From a checkpoint of a small mixture-of-experts model trained on Wikipedia.
Training: a variant of Adam for the experts, 8973 steps.
Below are experts of layer 3 (counted from 0) of a mixture-of-experts language model. Rows are named router (the router's row for the expert), up (a neuron's input weights, with its number) and show model dimensions 128-255. Each number is 128 + 24 x the weight over its row's rms, rounded and kept within 0 to 255.
After each expert's rows: a language model's description of what the expert responds to; "mostly gets" lists some tokens that are sent to it at least half of the time. This comes from a sample of Wikipedia text that the model never trained on.

# expert 51
router [143 125 151  99 142 157 127  86  96 151 136 197 139 127 134 120 111 149 123  85 138 115  82 118  95 121 110 114 159 158 146  68 105 155  83 120  96 145 104 122 117 150  95 128 122  76 153 108 155 139 119 114 102 147 110 112 154 121 154 121 118 137 110 107 113 158 119  88 155  87 136 116 141 110 155 171 113 163 120 150 104 136 139 135  97 123  82 108 129 129 121 114  93  84 114 118 124 143 124 101 125 175 108 135 114 132 144 160 132  96 112 168 100 178 153 107 156 118 153 125 160 141 130 124 126 160 173 143]
up0 [ 88 100 152  92 150  81 130 105 115 121  81 165 150 125 155 190 156 107  79  84 130 149 152 137 126 148 114 123 134 135 142 106 130  94 152 124 106 165 135 178 183 117 116 127 134 109  83 117 131 136 149  95 149 118 115 169 147  85 127  99 105 120 135 150 120 163 123 120 110 112 103 126 110  89 106 116 160 135 104 186 161 125 111 150 160 121 172 111 136 119 165 132 158 166 129 123  95 132 102 132 130 133 151 117 143 151 133 109 125  87  91 145 112 119 116 113 152 156 151 128 117 109  99 125 130 120 122  96]
up1 [147 122 175 104 141 126 124  99 150 184 138 129 183 114 112 124  71 115 105 124 131 152 100 151 149 151 147 162 113 146 122 104  88 119 183 105 123 144 122 122 118 147 131 160 128 121 141 144 139 106 147 129 114 129 118 118 138 151 154 113  97 147 120 116 115 156 127 108 110 118 113 145  92  93 161 115 122 128 131 128 126 109 152 157 145 138 121 127 119 163 167 117 134 128 158 164 135 117 126 144 180 124  99 162 136 124 116 101 137 117 130 110 130 101 102 161 147 113 106 107  96 168 165 136 114 155 110 147]
It responds to: Blank space tokens filling empty table cells, plus table labels like Candidate, Win, Loss, %, None.
mostly gets: " ", " Candidate", " Win", " %", "Note", " None"

# expert 2
router [120 102 143 162 126 147  65 127 157 171 171  93 147 130  93 122 105 152 139 144 100 111 135 158 116 140 135 127 105 103 131 155 104 141 136 114 148 128 108 113 101 105 133 137 136 133 150  89 127 141 100 109 149 142 135 154 142 128 149 123 137 133 123 103 139 102 169 160 123 142 149 148 139 148 131 109 129 110  74 170 149 153 159 106 124  89 116 148 158 159 159 134  90 126  95 107 117 116 172 122 162 113 151 131 131 107 133 133 158  90 147 129 122 108 147 149 129 139 135 148 176 112 118 110 143 102 121 123]
up0 [174 150 125  81 123 123 146 126  78 158 127 120 118 118 147 119 139 135 146 125 164 127 104 167 106 139 127 100 139 103 150 105 135  95  92  89 152 120 115 156 149 140 137 126 142 126 179 152 153  99 109 151 154  90 117  94 152 139 142 170 149 145 115  74 166 129 117  87 120 139 127 132 160 131 108 144 161 110 125 153  90 152  88 153 149 126  87 128 115 169 115 125 149 116 138 128 149 124  64 116  96 145 112 132 116 112 125 121 122 130 115 116 124 114 149 158 143 105 165 156 102 146 130 146 171 105 122 119]
up1 [140 151 144 173 102 147 125 122 140 158 125  90 145 142 176  98 118 163 105 109 111 151 124 134 111 147  87 108  87 123 118 122 105 104 165 139 147 140  90 124 118 139 108 104  91 146 131 133 105 144 124 164 148 141 127 131 116 139 123 173 144 109 131 112 108  68  95 121 116 122  86 100  97 113 176 176 130 160 112  85 176  93 115 126 107 134 119 146 110 149 154 153 157 145 151 110 111 165 165 121 144 153 140 190 108  95 132 140 142 102 125 101  84 129 131 192 100 100 133  92 168 157 102 147 143 136  90 138]
It responds to: Decimal points inside numbers and unit tokens after them in infobox statistics and tables, such as 123.5/km, sq mi, lb.
mostly gets: " km", " mi", " sq", " ft", " lb", " cm"

# expert 23
router [167 112 144 159 116 121 100 148 126 129 143  99  95  92 131 144 149 161 114  85 175 152 136 133 142 143 145  98 116 163 105 191 139 115 123 171 159 160 149 171 139 101 125 161 105 127 158 114 112 139 121 139 101  99 154 103 104 151 164 124 136 120 145 117  80  92 126 147 105 160 131 114 160 143 152 134  96 152  99 168 115 130 159 169 104 146 122 121 172  95 113 146 140 103 133 115 174  95 122 100 107 145 119 152 160 136 127 102  87 128 175 114 146 129 140 154 142 127 167 120 135 163 115 139 129 129 139 133]
up0 [111 135 151 124 120 107 159 107 147 109 179 144 112 138 131 115 105 164 140 136  83 136 124 159 141 149 168 123 132 160  95 135 144 144 117 146 124 119  79 114 106 120 111 129 128 107 144 127  80 141 103 126 133 117 133 157 117 136 105  98  72 137 139 138 167 137 156  94 128 108 137 102 139 116 150 126 150 124 135 150  84 116 129 149 109  90  90 100 157 125 132  99 196 103 115 122 115 134  93  92  93 138  98 124 110 143  91 146  97 149 144 118 199 103 134 118 176 132 145 122 139 107 115 129 122 107 160 159]
up1 [144 131  74 171 102 134 146 143 138 121 118 122 146 102 101 100 144 132 125 159  97 121  97  76 125 130  77  97 172  95 112 114 175  91  99 157 136 141 136 101 132 153  93 151 119 124 115 104 138 121  96 174 169 128 132 104 106  88 156 148 113  87  96 155 101 136 138 159 131 108 157 147 139 107 101 154 105 155 140  96 102 164 144  95 129 131 143 150 127 109 101 143 104 115 123 147 118 138 143 156  88 103  89 118 118  91 102 121 151  99 119 139 145 129  83 115 133 155 142 127 109 119 132 141 136 157  91 137]
It responds to: Sentence-ending periods, semicolons, commas and clause connectors in running prose, such as however, but, which, although, while.
mostly gets: ").", "\".", " but", ".\"", " However", " however"

# expert 22
router [128 143 166 118 147  80 164 145 195 127 144 102  99 151 102  90 131 168 139  92 111 149 130 140 105  97 129  84 131 102 151 129 101 116 166 151 132 132 138 126 163 131 124 150 125 120 140 118 122 106 148 189 146 129 120 156  96 119 125 128 144 133 105  90 126 111 120 135 151 161  93  87 170 126  97 114 132 126 166 102 150 144 131 118 118 140 150 165 132 145 134  99 152 127  83 160 115  87 113 106 110 113 123 130 119 173 115 157 106 102 118 163 151 147 115 135 173 177  95 106 107  65 181 155 179 108 132 119]
up0 [151 142 153 132  79 114 142 137 133 134 132  92 173 164 143 147 127 132 134 109 156 163 108 132  64 161 139  97 157  98  98 160 132 144 162 149 125 112 112 150 139 133 149 152 105 122  91 102 124 104 110 136 123 144 125 138 112 169 111  93 123 111 109 148 146 100 167 122 155 159 176 128 136 134 173 120 142 111 144 188 114 180 103 115 110 129 102 152 117 117 159 117  75 103 108 117  92  98 134 114 131 134 121 125 155  93 160 183 171 103 148 108 162 149 125 142 128 119 127 113 154 155 153 158 147 119 144 159]
up1 [117 145 152 132 106 139 123 144  92 138 113 124 161 177 158  89  92  93 114 122 153 112 103 104  94 119 157  95 149 134  95 128  89 125 153  73 128 162 168 123 179 150 118 138 114 148 164  92 134 109 141 131 133 123 154 102 101 139 105 120 111  97 135 168 168 142 102  92 109 114 159 130 121 169 143 147 139 107 120 153 107 122 186 123 107 148 145 165  91 109  94 152 143 139 138 171 144 104  97 116 118 131 129 151  68 114 122 130 114 133 132 123 160  91 101 104 166  72 143 129 128 153 143 131 153 146 164 122]
It responds to: Names of rulers and titles, regnal numbers and century years in history text, such as king, Ottoman, Henry II, 18th century.
mostly gets: " king", " /", " Mao", " Ottoman", " Shah", " Roman"

# expert 1
router [151 123 120 107  78 133 142 151 150 104 156 122 106 130 103 129 112 109 126 132 106 143 113  80 142 122 135 133 108 121 154 120 148 158 121  90 138 101 114 135 145 143 180 132  99 138 145 109 103 161 152 128 148 122 124 172 119 125 141 159 169 151 128 135 119 157 146 133 127 134 120 124 102 158 161 140 116  98 120 121 105 147 108 147 112 130 133 129 136 106 156 133 101 117 119 146 106 143  87 111 153 157 150 137 126 150  94 138 104 141 125 117 178 162 142 123 116 146 145 169 123 111 106 136 137 151 151 101]
up0 [156 127 124 132 101 138  81 138 122 119 143 146 137 120 189 102 114 137 158 109 126 143 168  93 116 144 114 161 120 145 132  95 125 139  99 124 101 127 163 132 126 106  48 155 145 138 146 144 152 152 150 167 124  92 124 140 124 113 131 168 116 122 148 156 134 113 119 126 125 107 149 139 127 130 122  80 100 141 110 146 143  97 136 156 132 129 152 138 158  98 154 175 108 121 117 171 106 134 109 119 108 144 133 162  98 151 119 115 116 161 102 140  95 147 155 121 147 120 165 143 127 148 144 122 150 124 102 127]
up1 [115 109 132 152 128 137 136 132 153 143 135 161 154 122 104  98 100 119 103 129  92  80  74 138 137 100 109 125 142 162 146  92 170 159 116  90  97 144 120 121  88 117 136 154 128 118 138 131 123 136  97  99 147 142 131 148 169 145 145 130  90 139 108 179 113 121 128 103 164 116 154 131 110 132  86  94 142 145 123  86 111 109 134 171 162 129 125 129 121 138 110 112 119 101 124 117 158 143 123 143 126 158 128 110 150 173 101 130 142  93 151 100 113 103 147 138 143 142 143 127 122  99 153  97 158 152 113 121]
It responds to: First word pieces of proper names and titles, often after quotes or list dashes, e.g. Ich(ibanboshi), Ak(umetsu), Mad(child), The (Byrds).
mostly gets: " My", " Your", "ñ", " Our", " Kw", " Les"

# expert 32
router [112 115 129 129 152 123 111 119 150 154 133  91 126 107  96 123 130 135 103 179 144 153 144 141 108  82 124 103 160 145 138 143 102 143 119 108  88 112 148  85 125 113 119 111  95 155 111 102 149 134 155 108  90  90 113 143  90  99 107 107 151 131 135 119 129  90 130 162 113 147 175 129 156  89 125 140 127 132 139 155 170 137 161 136 100 101 132 169  93 108 126  99 136 117  89  97 104 143 127 106  84 118 125 123 104 127 150 130 103 141 143 168 126 170  76 138 141 131 128 122 144 145  96 142 142 109 177  99]
up0 [111 134 137  74 145 135 154 109  92 110 142 104 116 105 116 134 141  91 133 110 121 142 105 145 133 139 108 100  74 129  86 159 153 138 148 109 130 117 130 103 129 126 107 125 129  89 148 129 127 148 121  92 136  93 108 159 145  91 115 129 129 139 109 120 146 125 153 130  76 125 144 128  87 172 128 143 144 138 137 134  96 155 139 134  95 128 157 148 128 138 177 160 167 130 119  99 139 145 148  73 123 149 128  83 143 153 140 125  88 131 137 123 105 109 143 115 154 148 112 137 108 118 140 138 105 126 121 147]
up1 [138 100 105  84 109  83  92 116  94  93 171 130 109 133 112 105 150 153  94 117 146 117 127 138  93 161 110 142 135 131 109 112 110 134 164 135  89 151 115 137 187 103 132 142 102 175  94 163 115 113 156 109 139 161 132 141 132 153 163  97 168 116 124 151 125 210 144 103 116 105 162 170 160 126 159 141 139 170 169 151 126 175  80 113 130 100 165 127 121 157 122 129 113 151 112 100 137 122 157 130 150 105 123 163 106 146 123 111 144 129 140 122 129 148 150 138 120 104 158 122 141 123 173 187  90 145 127 152]
It responds to: Leading digits and number words in running text and tables, such as populations, percentages, money amounts, six, three.
mostly gets: " six", " three", " five", " 50", " four", " ten"

# expert 52
router [121 111 125 111 122 178 136 105 127 112 121 142 131 110 130 107 132  97 153  73 148  79 112 115 150  85 118 117 132 112 150 108 134 127 131 156 108 161  72 129 125 130 137 101 122 120  92 106 120 118 118 133  95 188 126 133 144 145 111 148  69 132 142 118 111 128 138 120 168 147 120 127 164 158 173 112 171 149  71 146  81 145 113 117 108 114  99 124 108 107 171 139 141 144 112 176 143 111  89 118 133 175 153 127 116 136 112 160 126 110  96 161 141 115 147 134 138 108 111 127 159 153 126  83 108 133 144 115]
up0 [145 129 144 151 146 162 142  83  81 131 116 133 122 115 123 108 119 161 162  94 138 152 157 102 131 133 115 142 111 155 155 109 136 162 116 161 149 125 162 135 147 133 153 153 111  86 100 159 165 162 153  92 161 176 150 170 143 129 115  86 129 116 110 119  90 148  98 118 104 113 113 123 100 152  81 120 114 107 141  79 140 135 121 126 159  96 106  86 134 144 113 144 136 159 120 119 101 170 107 142 120 152 157 110 108 106 163 123 138 120 114 106 135  97  79 144 162 133 139  74 151 165 121 139 162 118 108 154]
up1 [139 107 108 122 158 143 110 142 169 132 136 137 146 128 149 154 133 144 120 109 106 141 117 126 154 162 162  84 174 165 128 114  86  87 149 174 152 140 131  94 124 159 144 143 103  92 114 121 131 130 154  98 128  94  94 136  96 125  89 183 112  94 139 127 107 149 122 129 138 128 157 159 118 160 114 158  98 109 114 105 145 135 122 130 141 105 133 151 156 124 145 133  97 115  86 123 146 122  97 119 162 154 156 141 120 100 119 154 156  91 132 120 159 159 110 138 100 137 156 152 130 125 165 119 169  84  92 137]
It responds to: First names and word pieces of foreign surnames after country codes in sports result tables, such as Denny, Francesco, Domin-ika.
mostly gets: " ESP", " ITA", " Kyle", " TUR", "ł", " van"

# expert 38
router [148 110 167  71 117 144 141 168 148 121 109 129 135 111 141 118 141 121 102 128 115 142 130 180 125  84 130 116 139 163 128 149 165 105 131 150 146  67  98 111  98 147 114  86  97 130 116 148 136  77 129 133 119 143 153 113 130 115 104 136 108 130 164 116 125  85 117 147 167 103  82  93 119 190 109 180 126 136 161 112 139 126 138 131 109 163 135 110  88 157 116 103 121 179 126 153 111 142 172 122 118 184 160 137 155 168 131 117 153 109 136 112 102  97 135 124 155 120 132 120 131 144 100 119 130 124 143 134]
up0 [141 132 117 139 157 128 116 162 144 163 128 144 121 165 136 186 137 126 123 147 127 112  93 121 135 142 109 146 143 137 132  81 123 143 114 113 133 131  84 167 113 102 137 153 116 139 174 144 132 119 134  96 155 117 113 128 112 128 153  90 160 112  86 136 165 169 133 125 126 103 138 121  84 126 134 144  73 136 134 116 106 172 125 108 183 110 157 136  75 151 115 132 102 113 144 120 160 165 130  67  97 119 121 147 148 132 121 120 126 139 138 150 132 135  84 138 119 159 132 103 124 122 164 112 147 153 118 141]
up1 [110 129 132 149 110  96 138 103 106 141  97  68 133 110 138 151 158 157 130 168 122 166 135 108 146 118 119 102 142 111 140 121 178 164 133 113 102 150 123 110 151 171 150 126 105 154 111 132 130 127 151 116 138 117 125 115 169 111 119 103 107 141 139  99 138  75 119 129 134 122 128 145 139 147  67 146  65 107 152  98 144 133 122 131 124 120 121 157 124  92 114 144 110 130 130 102 172 102 152 137 142 115 131 153 106 157 118 134 137 104 134 118 126  99 125 141 134 141 142 126 120 145 128 140 136 124 120  99]
It responds to: Nationality adjectives, country and city names, often in sports or political contexts, such as British, German, France, London.
mostly gets: " British", " German", " Australia", " French", " Chinese", " America"

# expert 18
router [145 111 128 109 120 138  98 127 110 152 149 109  91 129 160 118  94 142 108  93 110 133 119 192 153 176 114 142 108 119 155 100 146 118 134  98 165 112 125 112 129 126 130  89 143 129 103 131 115 125 126 104 111 173 115 152 164 124 153 163 108 159 133 111 124 148 111 146 123 134  96 149  80 125 141 122 107 146 128 151 126 147 126 137 125  99  97 107 129 133 142 166 107 129 115 100 170 168  83 128  99 129 106 104 124 138 123 117 126 120  84 141 141 176 121 147 127 119 138 165 135 163 162 124 158 144 129  95]
up0 [ 94 105 109 159 110 154 177 102 128 144 143 127 138 128 132 106 107 153 121 128 106  98 125 132 111 129 134 174 106 150 162 149 129 114 154  93 133  98 149 127 156 178 147  92 135 134 142 138 118 156 172 165 151 151 135 149 101 111  99 131 137 130 187 137 105  97 144  88 122 138  85 153 119  92 125 148 121 150 173 160 153 109 152 128  96 157 115 184 152 114  78  98 139  88 135 119  99  91 155 113 129 128 150 107 102 169 110 158 111 138 123 169 120 142 107 163  93 163 101 128 129 140 157 180 155 167 146 162]
up1 [116 102 118 117 110 179  96 127 129 158 128 164 179 155 104 144 117 110 125 110 174  88 169 123 146 108  89 152 128 125  91  85 151 138 109  86  92  76 117 132 161 135 116 144  83  95 145 166 166 153  86  91 130 156 109  80 131 164 137 113 152 141 115 129 163 156 128 169 138  93 158 128 129 109 125 141 143 161 163 120 129 103 104 129 177  80  90 110 153  83  78  91 138 148 171 158 153 142  92 136 118 112 131 110 143 161 114 134 106 107 102 145 133  99 130 132 139 130 162 121 179 137 145 125 150 100 121 108]
It responds to: Month names and the words around dates in birth lines, release notes and match tables, such as born 8 June, on, by.
mostly gets: " December", " September", " August", " February", " November", " April"

# expert 55
router [157 145 124 164  96 143  84 135 157 137 103 172 164 121 104 132 174 101 141 157 103 154 136 151 105 121 189 118 143  94 123 160  82 127 102  78 136 143 146 163  93 125 130 120 121 158 123 148 104 153 113 154  93 123 143 162 130 130 128 160 153 119 154 162 131 124 131 108 127 108  89 154 124 116 117 171 155  96 166 125 152  94 106 135 129 120 120 138 140 118 107  88 127  84 111 180 131 125 171 127 126  94 148 152 174 158 107 146 162  87 161 103 147 100 141  99 170 125 179 130 124 104  96 150 125 102 117 171]
up0 [147  90 154 170 121 140 145 128 144 145  91 121 128 151 103 186 105 142 139 158 115 108 111 135 108 123 120 143 133 151 151 136 133 131  91 113 153 117 137  88 136 159 142 117 138 108  96  87 146 131 111 165 119 143 170 143 125 155 152 135 158 167 114 143 117 135 121 162 162 120 154 155 169 193 143  86 128 152 160  94 147 132 134  83 112 128 140 131 114 132 140  94 111 112 127  91 117 144 162 155 137 160 146 157 164 124 151 153 118 129 112 118  88 144 152 115 137 159 117 180 131 106 109 125 122 161 157 130]
up1 [119 163 101 112 125  94 111 140 106 142 121 178 124 109 142 150 120 115 155 162 109 109 147 109 173 117 130 123  88 120 127 140 131 160 147  77 141 164 150 136 130 142 100 121 106 141 173  89 122 144 128  80 157  69 133 132 148 155 133 156  88 119  98 155 139 158 142  82  80  98 104 162  72 109 171 152 167 113 156 108  98 109 120 159 128 136  75 111 162 156 157 138 184 111 103 149 137  83 153 118  92 118  97 150 108 151 127  90 111 159  86 131 175 143  96 157 116 154 175 130 114 109 147 116 170 135 101 102]
It responds to: Determiners and possessives before a noun, mostly the, plus its, their, his, her, these, and possessive 's.
mostly gets: " these", " its", " their", " her", " These", " his"

# expert 44
router [144 133 130 141 111  79 154 115 172 118 127 110 125 115 150 113 116 182 118 184 136  90 137 147 101  91 159 130 144 146 100 188 117 152 106  95  92 136 134  91 116 163 150 152  61 165 151 121 132 153 118 101 118 126 131 120 169 149 138 142 151 157 167  64 160 138 113 108 151 132 117 162 190 131 131 157  86 107 169 124 151  67 117 120 108 114 151 116  99 110 110 155  89 140 103 118 123 145 107 162 130 110 133 133 113  86 103 161 122 108 169 125  84  62 132 107 116 147  97 151 125 113  80 166 140 151 100 119]
up0 [139 110 105 145  92 135  75 118 131 131 145 116 140 175 118 145 155  85 159 162 125 108 137 123 102 180  96  93 131 102 126  66 109 126 147  94 167 202 101 197 127 135 156 148 131 120 117 160  80 118 125 120 142 120 118 130 101 133  73 164 166 118 127 175  88 159 113 141 104  90 137 128 131 130 138 117 140 158 124 155  96 115  97 158 125 135 134  99 154 150 176 119 136 130 132 104 147 146 119 114  86 100 152 129 100 132  93 136 114 126 115 135 122 149 128 165 154 118 149 125  86 108 143 156 113  93 103 147]
up1 [140 153 127 113 147 153 119 142 138 118 143 111 157 121 115 146  87 126  99 158 129 114 129 160 149 114 161 135 126 117 160 141 119 134  86 166 103 165 130 125 137  94 136 149  87  98 152 127 140 114 123 112 104 137 148 147 108 113  98 169  91 135 136 142 118  90  83 126 121  87 112 112 155 135  85 127  99 121 118  98  98 109 136 102 126 143 129 147 160 131 171  91 151 161  88 121 171 145  81 158 142 175 152 137 110 147  89  96 121 138 150 134 144  84 106 105 136 135  95 127 133 151 101 141 185  99 116 189]
It responds to: Geographic words and place-name endings, such as River, County, southern, northeast, -ville, Jurassic, usually after the or in.
mostly gets: " River", " Airport", " southern", " river", " south", " Western"

# expert 11
router [134 129 139 113 134 124 154 127 117 124  92 122 178 131  92 106 115 106 134 140 133 165 129 161  98 103 134 148 112 134 109 138 120 127 139 114  89  92 116 150 111 123 110  85 117  81 156 112 113 119 157 128 150 118 105 117 181  97  80 148 119 169  72 159 165 166 101 121 147 138 102 153 124 126 155 109 149 170 131 136  97 149 148 172  93  82 132 153 143 101 184 128  87 127 108 110 116 149 111 133 139 111 114 116 139 107 151  84  95  93  75 150 131 113 110 153  89 150 111 126 124 128 103 101  99 125 161 110]
up0 [144 127 136 153 131 121 131 108 127 155 154 152 165 153 107  91 123 164 122 116 175  89 120 137 137 124 132 117 108 160 123 146  99 135 100 156 101 139 120 115 116 132 134 145 125 143 172  87 115  86 144 140 107 106 119 123  90 100 119 128 135 151 128 117 186 113 139 118 179  89 105 129 109 136 128  74 135 119 138 146 158 121 140 119 128 104 113 137  97 178 130 187 131  98 126 118 169 153  85 176 147  97 136 181 135 146 136 124 144 151 159 163 144  96  83  86  91 138  94 165 105 157 128  85 124 126 115 153]
up1 [135 109 110 134 131 145 151  96  89 127 114 143 132 170  94 150 155 127 103 163 137  93 136 111 134 113 140 127  99 140 160  91 154 113 121 133 106 142 130 145 176  91 111 153 151 160 131  80 129 128 119 109 110 122 114 139 100 131 113 151 120 172 141 129 100  83 101 141 157 132 112 148 179 114 146 102 160 139 102 124 156 147 139 165 123 141 107 130 141 129 133 143 138 106 126 163 163  85 113 147 119 163 115 110 101 126 152 165 159 131  83 128 117 120 137 133 139 149  92 150 153 134 113 113 130 129 117 167]
It responds to: Digit pieces inside numbers in tables, times, decimals and statistics, such as 7.38, 7:30, 8,298; also table labels like Total, Apps, Species.
mostly gets: "00", " Total", "04", " Apps", " Genus", " Species"

# expert 6
router [107 129 135  87  87 141 153 155 158 100 131  92  96 127  98  94 151 124 176 126  94 114 177 132 158  95 155 112 131 106 101 140 135 162 140 104 170 104 133 118 133 149 121 162 142 124 153 158  94 130  98 119  88 131 155 145 108 111 118 107 155 121 112 168 142 112 121 124 176  92 131 174  86 127 144 154 168 100 129 113 120 112  94 100 160 150 151 127 185 160 120 109 120 109 116 183  88 120 117 151 121 119 155 158 128 136 109 114 179 139 123 121 144 125 121 118 106 147 117 125  85 148 147 121 108  86 140 135]
up0 [154 132 144 133 145 105 157 107 112 105 134 145 147 119 121 134 167 162 144 124  84 126 149 154 147 110 130 127 142 102 105 120 122 153 124  93 120 156 154 128 127 156 125  89 136 143 143 139  84 195 106 127 147 145 168 188 123 138 148 169  87 140 101 114 136 112 167  89 152 143 148 134  91 127 146 112 145 151 156 149  84 126 125 122 131 146 160 140 133  94 129 148 121 121 134 129 159 160 122  86 146 106 107 138 141 125  93 111 103 128 111 121 109 136 155 110 127 104 111 103  89 141 154 105 142 122  94 143]
up1 [119  74 106 114 147 118 110  95 104 171 110 119 148 105 145 127 135 169 181 163 139  80 100 176 104 144 111 151 119 113 131 111 146 165 147 102 136 140 159 121 117 148 152 123 104  90 135 147 117 133 117 149 114 154 112 143 175 112 100 156  88 130 115 150 125  71 131  87 140 187 100 105 146 149  82 111 100 119 125 126 126 134 139 110 110 126 120 151 138 135 104 125 154  82 140 127  97 149 129 122  74 143 138  58 101 119 101 116 119 158 132 102 126  99 152  89  84 112 115 163 150 118 122 115 171 164 123 141]
It responds to: Tokens inside quotations, speeches and critics' reviews, especially closing quote marks, sentence-final periods and pronouns like we, you, I.
mostly gets: "\"", " you", "”", " our", " self", " must"

# expert 0
router [ 83 117 119 115 155 125  97 166 119 172 134  90 134 130 153 156 169 131 169 153  87 155 163 113 175 116 144 142 119 155 144 127 141 108 112 104 130 108 144  71 111 147 152 147 119 105 135 119 132 168 154 138 122 149 151 103 134 141 133  96 135 100 129 111 116  91 128 119 109 173 157 114  89  75 161 100 132 142 153 135 133  99 128 117 103 141 134 133 119 152 128 124 138 105  98 122 137 126 130 151  91 111  77 141 130 119 145  87 127 131  92 138 150 166 144 135 116 113 111 152  93 129 153 158  88 130 109 104]
up0 [137 143  78 126 112 114 131  95 121 121 121 115 130 126 126  80  88  83 127 108 105  96 152 145 144 138 148 154 101 150  93 118 164 161 169 127 153  87  97 101 129 103 166 102 150 134 146 109 152 157 140 135 121 131 138 115 169 135  87 136 161 174 168 122 122 125 105 156 164  68 118 128 113 137 156 139 128 140 103 168  94 165 103 140 102  89 118 144 129  94 161 151 135 137 101 112 107 167 105 152 160 171 111 151 102 130 138 103 130 126 157 100 128 153 135 138 115 123 133 131 114 156 129 139 126 100 177 117]
up1 [161 128 150 121 158 151 126  94 128 114 151 110  54 116 129 116  88 125 116 154 117 130 110 120  50 103 162 142 158 126 112 135 128 108  94 101 185 143 114 127 141  74 125 125 149 136 109 145 136 149 119 141 110 100 132 124 158 135  53  97 153 164 117 148 164  96  91 168 138 172 100 124 160 148 113 132 139 143 114 143 149 126 124  97 138 137 137 116 141 117 141 115 150 142 132  66 162 116 109 122 150 109 136 118 124 165 181 135 142  80 177 120 128 124 121 131 150 104 157 109 114 129 176 144 156 146 113 111]
It responds to: Auxiliaries, copulas and modals right after a subject or relative pronoun in running prose, such as is, are, can, be, to.
mostly gets: " is", " are", " can", " be", " also", " may"

# expert 62
router [152 165 147 100  92 129 131 116  80 100 138 108 132  87 146 135 138 139 110  93 117 161 134 137 151 153  97 108 132 142 101 128 117 146  95 118 159 148 106 151 151 130  96 136  89 101 103  88 115 159  91 100 115 141 111 126  99 136  76 140 136  98  91  93 135 152 173 181 143  82  95  95  90 104 160 161 128 140 140 104 127 116 118 142 137 148 177 134 143 115 124 145 159 139 132 128 136 138 141 155 115  80 108 134  87 145 162 147 128 108 102 126 157 140 156 127 147 102 173 171  70 169 122 114 126 116 115 119]
up0 [129 122 118 149 166 132 133 150 140 132 145 107 112 145  99 149 147 146 152 102 123 141 179 145 173 168 151 106 153 125 177 143 132  99 106 139 111 134 136  82 139 146 103 179 108 120 128 158 106 109 151 164 158 110 153 102  86 143 142 158 150  97 132  94 128 127 123 113 145  94 125 112 137 155 175 137 137 102  92 150 119 131 153 170 114 178 132 163 175 186 120 118 127  91 100 119  85 105 128 139 115 171 166 120 120 136  88 148 151 116  93  92 131 107 129 124 100 137 157 160 122 108  90 179 176 107 115 157]
up1 [128 146 111 143  80 139 114  97 143 103 166 120  97 146 128 136 132 114  85  84 181 131 152  93 121 124 191  96 115 127 108 126  99 160 124 123 136 150 108 119 146 120 121 116 105 129 119  94 127  80 111 131 148 132 131  87 153 164 100 107 101 118 125 105 140 127 122 122 100 144 155 154 114 105 156 118 129 122 156 161 114 124 109 115 141 171 133  95 111 153 157 112 135 139 110 156 148 158 114 113 114 138  96 109 113 101 102 143 133 114 156  93 137 154 115 102 116 114 155 125  90 146  94 116 178 145 111 114]
It responds to: Row-start pipes and number cells in standings and medal tables, plus infobox words like based, place, held, Headquarters.
mostly gets: " based", " while", " place", " held", " medalist", " Candidate"

# expert 33
router [135 149  95  74 104 162 135  93 143 127 133 161 163 136 148 117 120 128 101  87 134  91 101 157 129 164 101 162 143 116 109 120 177 124 116 119 130 113  82 152 107 125 143 147 119 129 166 126  77  94  85 113 135 154 109 121 145 138 173 187 132 152 122 159 101 104  90 164 171 101 110 118 141 156 182 134 106 181 108 144 119 135  84 138 131 146 148 115 129 169 166 120 121 106 150 153 126 120  99 160 127 134 160 125 139 102 119 120 143 116  71 124 114 143 162 131  80 124 103 139  82 114 143 140 165 117 145 144]
up0 [144 128 128  91 143 171 141 142 129 110 157 146  95  86 139 164  99  66  99 150 127 121 100 129 125 133 119 119 151 115 150 133 138 123 144 122 156 111 119 157 141 105  89 133  90 145 111 149 114 149 149 163 136 139 169 138  76 153 150 164  88 154 140 146 119 118 165 138 126 112 162 109 143 149 110 175 102 163  95 144 115 128 123 121 146 132 161 151 106 120 134 113 126 120 152 127 143 128 141 176 115 128  95 142 158 124 104 178 108 116 137  95 165 135 149 143 128 140  99 102  90 117  94 144 109  92 145 112]
up1 [172 138 122 107 162 134 159  87 158 147 129 121 130 118 137 140 136 121 131 115 153 149 111 129 120 112 109 101  93 165 126 158 121 140  86 137 118 166 147 189 104  94 134 159 133 102  98 124  92 113 150 101 154  91 148 147 160 182 104 117 116 115 112 110 164  98 118 126 147 155 154 102  94  86 148 116 137 122 125 100 116 152 127  82 133 124 111 107 154 186 102 138 170  96 153 114 109 101 139 160 106 102 138 117 133  99 106 147 105 126 114 121 116 143  86  87 126 121 112 100 177 147 163 133 162 120 139 129]
It responds to: Words inside names of competitions, awards, leagues and institutions after the, such as Olympics, Premier, National, Film.
mostly gets: " Olympics", " Hot", " Communist", " annual", " Best", " Premier"